Weights of a small mixture-of-experts language model, trained from scratch on English Wikipedia.
Size: 8 layers, vocabulary 8192.
Below are experts of layer 4 (counted from 0) of a mixture-of-experts language model. Rows are named up (a neuron's input weights, with its number) and show model dimensions 0-127. Each number is 128 + 24 x the weight over its row's rms, rounded and kept within 0 to 255. Numbers have three digits each.
Before each expert's rows: "gets" lists some tokens that make up at least twice as much of what it gets as of all text. This comes from a sample of Wikipedia text that the model never trained on. Tokens count by the router's weight.

# expert 17
gets: "\"", ")", "ed", " released", " \"", " film"
up0:138187148126123122128119128114142123139136100162161105154130110108139112096124132151106099149132137172169163109117144128090094078117128164098111160135124125100126153155153129150078093119111151144139089114144153125107127122108080088141106110173141108098178132132149088155136114171140147109144118100110125116132095135088142117128097107190114104176169127119144137120119091137102121130140

# expert 3
gets: " 1", " 2", " 0", " 3", " 4", " 6"
up0:175146140122103096107115084105094145202114137094089112125139155107133108124123121106095081121161141139129141116130107130113154153138105125124149099146098134093105140109145132180132124112136115148144118107110143076152118110145136132131168131130172122201090119143110164124113117101114139099131135138113189084121142130104110104089154095124120122129151136119108091102123179132148123133113

# expert 6
gets: ";", "st", "man", "N", "S", " man"
up0:098138131130129085105116125115131140182120093105117099154143108135114089145086135121140142140108200124093124106141114124095118139126108099103135173156122158109137123112156079118157096135138143122144115133100129105155107108110120119135120138177117193094103143123148146164148129157116146112135134115090125169085075132159120124085129160104129129119129123153172150096126079136107112096124

# expert 7
gets: " (", "'", " was", " and", " &", " Z"
up0:132146180152133095144153119168200124116123107149122101127160167067131097090147209127089149117120176105144141116113134129130143138091131107151112135095108113113141128095081135093110135140096113137117097124121136132134135145136161130099127102127137107144163127154137093121104116131145092103142129109142085134136134124140126088110093137115113132127118163114134082125111103136117149165172

# expert 20
gets: " of", " with", " to", " by", " for", " from"
up0:105135153096120178134125122117143053125131108124126140151117172108116155148085121116141100141159125164121091139118135113130139148174142148163112111107132125092151150144153133123099160166109099142106145102093082123118122097152159062094146128089105125137103159164169093139121150145168145109115141116143134119129107124123128109131181085117153126121126172137139128121154110122115103144093

# expert 18
gets: "%", "°", "6", "3", "9", "0"
up2:131133147162135109118081119137176099133151128117089134114096138108100171172124169137182174125112115125130164121140099158141097175135107149139110130121133137138165159141133128163110151163121098136162123105161119137101112134150111107142114169131173155126120111127141121157127115157138088167129136126128174104096120142155114135111119132122073107117128123135105163082090168079115103140150

# expert 21
gets: " |", "|", " She", " she", " He", " species"
up2:124096089156127107111149087150163137122099109123144149134134087105139118134095119133171132081131103120072132125131119126146130169118178115155111169153112124156141118122116119114133147110093143121098099149135122097110125168161143104179094069113145118098116177135100159102140114135123126135111131162163153129121098156122151117069118122118154120120104148173172129157116133119092103129104

# expert 10
gets: "ing", "y", "e", ",", "ng", "ion"
up0:151148164152142092136120168131142093129102109127107161095121107166146129143140114132111098098121177112113164075094109153157126125102089113177148147131146105106131143139115090100135146164116144111123128108108129138092148084141131098117115170120116112165093096119110123146127096163113084138136175161117129130136139080122101124144164151148090102128141129116115137091074122118111085137126

# expert 16
gets: "ti", "si", "ci", "ora", "ali", "oc"
up0:127092161147085139125133141115088149128139110098137144141168087116161143132120159175140136107128096086121120152110129114140146109147140128150138158148095158122113140098190142120156089155127128101163162135091093165149100143157131129128155168134132170121127122111118142086180106118158176131143147143108128105147085103141123115145134194125137151133142123144165100146142127153157123095132

# expert 23
gets: "-", ")", "}", " Location", " Born", " JPL"
up2:146158082131154129100126137105121128118103102102106125164151140109147191132100101102114101145157110155100104117101122100086131085131115128143182157131098137105122124108094153102104107157150118122140144156090137136124119113112122098132119133144146095133124147154124087125111156151099137083134084116188167137151109102119066120154118125107119100129104130159141101113116102175150092124140

# expert 0
gets: "n", "r", "e", "z", "l", "w"
up0:136160106092132129134093089132124083158146128120137130164138123152157124132120163114108153129119120149101086129155123165094116134180144106116123127127094123126093145164138152118158144153112153167098147110114129153078118143122127093083120121161096182131095100145140128113149108158162155120098103131134087179126138184126129146139157144177150105128122104109115100123123170113121140135085

# expert 1
gets: "s", "es", "ers", "rs", "ies", "ns"
up0:128125136147089169129133140110122109130154125073082103138139119066114106157149171150098132134117159148078119121157129079100138129099092148129142148133088109113137105168138150106194143149120112110113142109107154121105145107161114136121137141155125149147122086140091097084128166136133156099145130094126121125117152173110096121127122132135113117164125121115182093132162173142123138119135

# expert 14
gets: "  ", "\n", "|", " pre", " \"", " W"
up2:115123142100131154097097180097125083142124147132157108124164091126130119106166105122105110117114130096134098128137136140123141142144147144135133134113151169154144132141108090093166121145116137106158157128181110101141127091148106101151139149123138131163074151172134111111100089123075171137126121157068133132104103132130138125102150123106094106130083161113115123084158093113121167128140

# expert 2
gets: ".", "/", "=", "ea", "U", "S"
up0:158132121114145168102128150165126094145135153116113119121145126154114136114155121107115114072102166180122096145149141147118128140158119107144103108142130173126138120171108130169120103186125141135123115110134160098162162130144157109151153134135099144136096106124118136115125131106145118125182098116072156145134150104124080114092080114131080151126102160110112063145140118168127139123126

# expert 22
gets: " in", " In", "In", " after", " on", " that"
up2:165115150139168081171106139178126124176121113115105110130181167136191122142115169120114135133156160112129122119099120131149120106113147097193115158155140133169091117162101093124122122127095146145145126120124149120127119102105107119119117145114142125114117126147121119180141157106134118090127118158098124143119121100101117112152170121141197104172099124095135134125120125139127170113122

# expert 9
gets: ":", ",", " –", " the", " -", "–"
up0:125164137153114165102132142141102134144100123124131105145147182140145118162108117154102164117134131149150104128107107108102119169159138088145161084105154126121153128126123114139142113124135154115123127110150157101136126176104089105172153107150171100167119175125119159130119137098159164103112190166117122126103126112139110066149092121146120168103132082104117116141111132142123150143088

# expert 5
gets: " a", " an", " his", " first", " one", " her"
up2:132115128125141155143095113157152131152163147155117125180151153123135117146114113130123101101151089176100162125122081152103150125121180096132122137136136134096125148174104110132124103140185143094150068097138146141108125137089149086108142139110144115152107114110112132153120134118086123139108087164110098181106100137098127129127124104157138152099129145142080111111102117112109139177124

# expert 19
gets: "\n\n", "=", "\n", "|", "\n ", " also"
up2:135096131161055131110140116136116133141166071113143139127108110116182150087139138089141090129183104155139107122143159160147142162126100123119116170091110125103094129129112120143147111177120121104100146098127133101170144136142152091143109121152125136122117108173115141129102164089145129113131144115145133125160145113101120121125183107123139078111110112133128107095103154149091120101152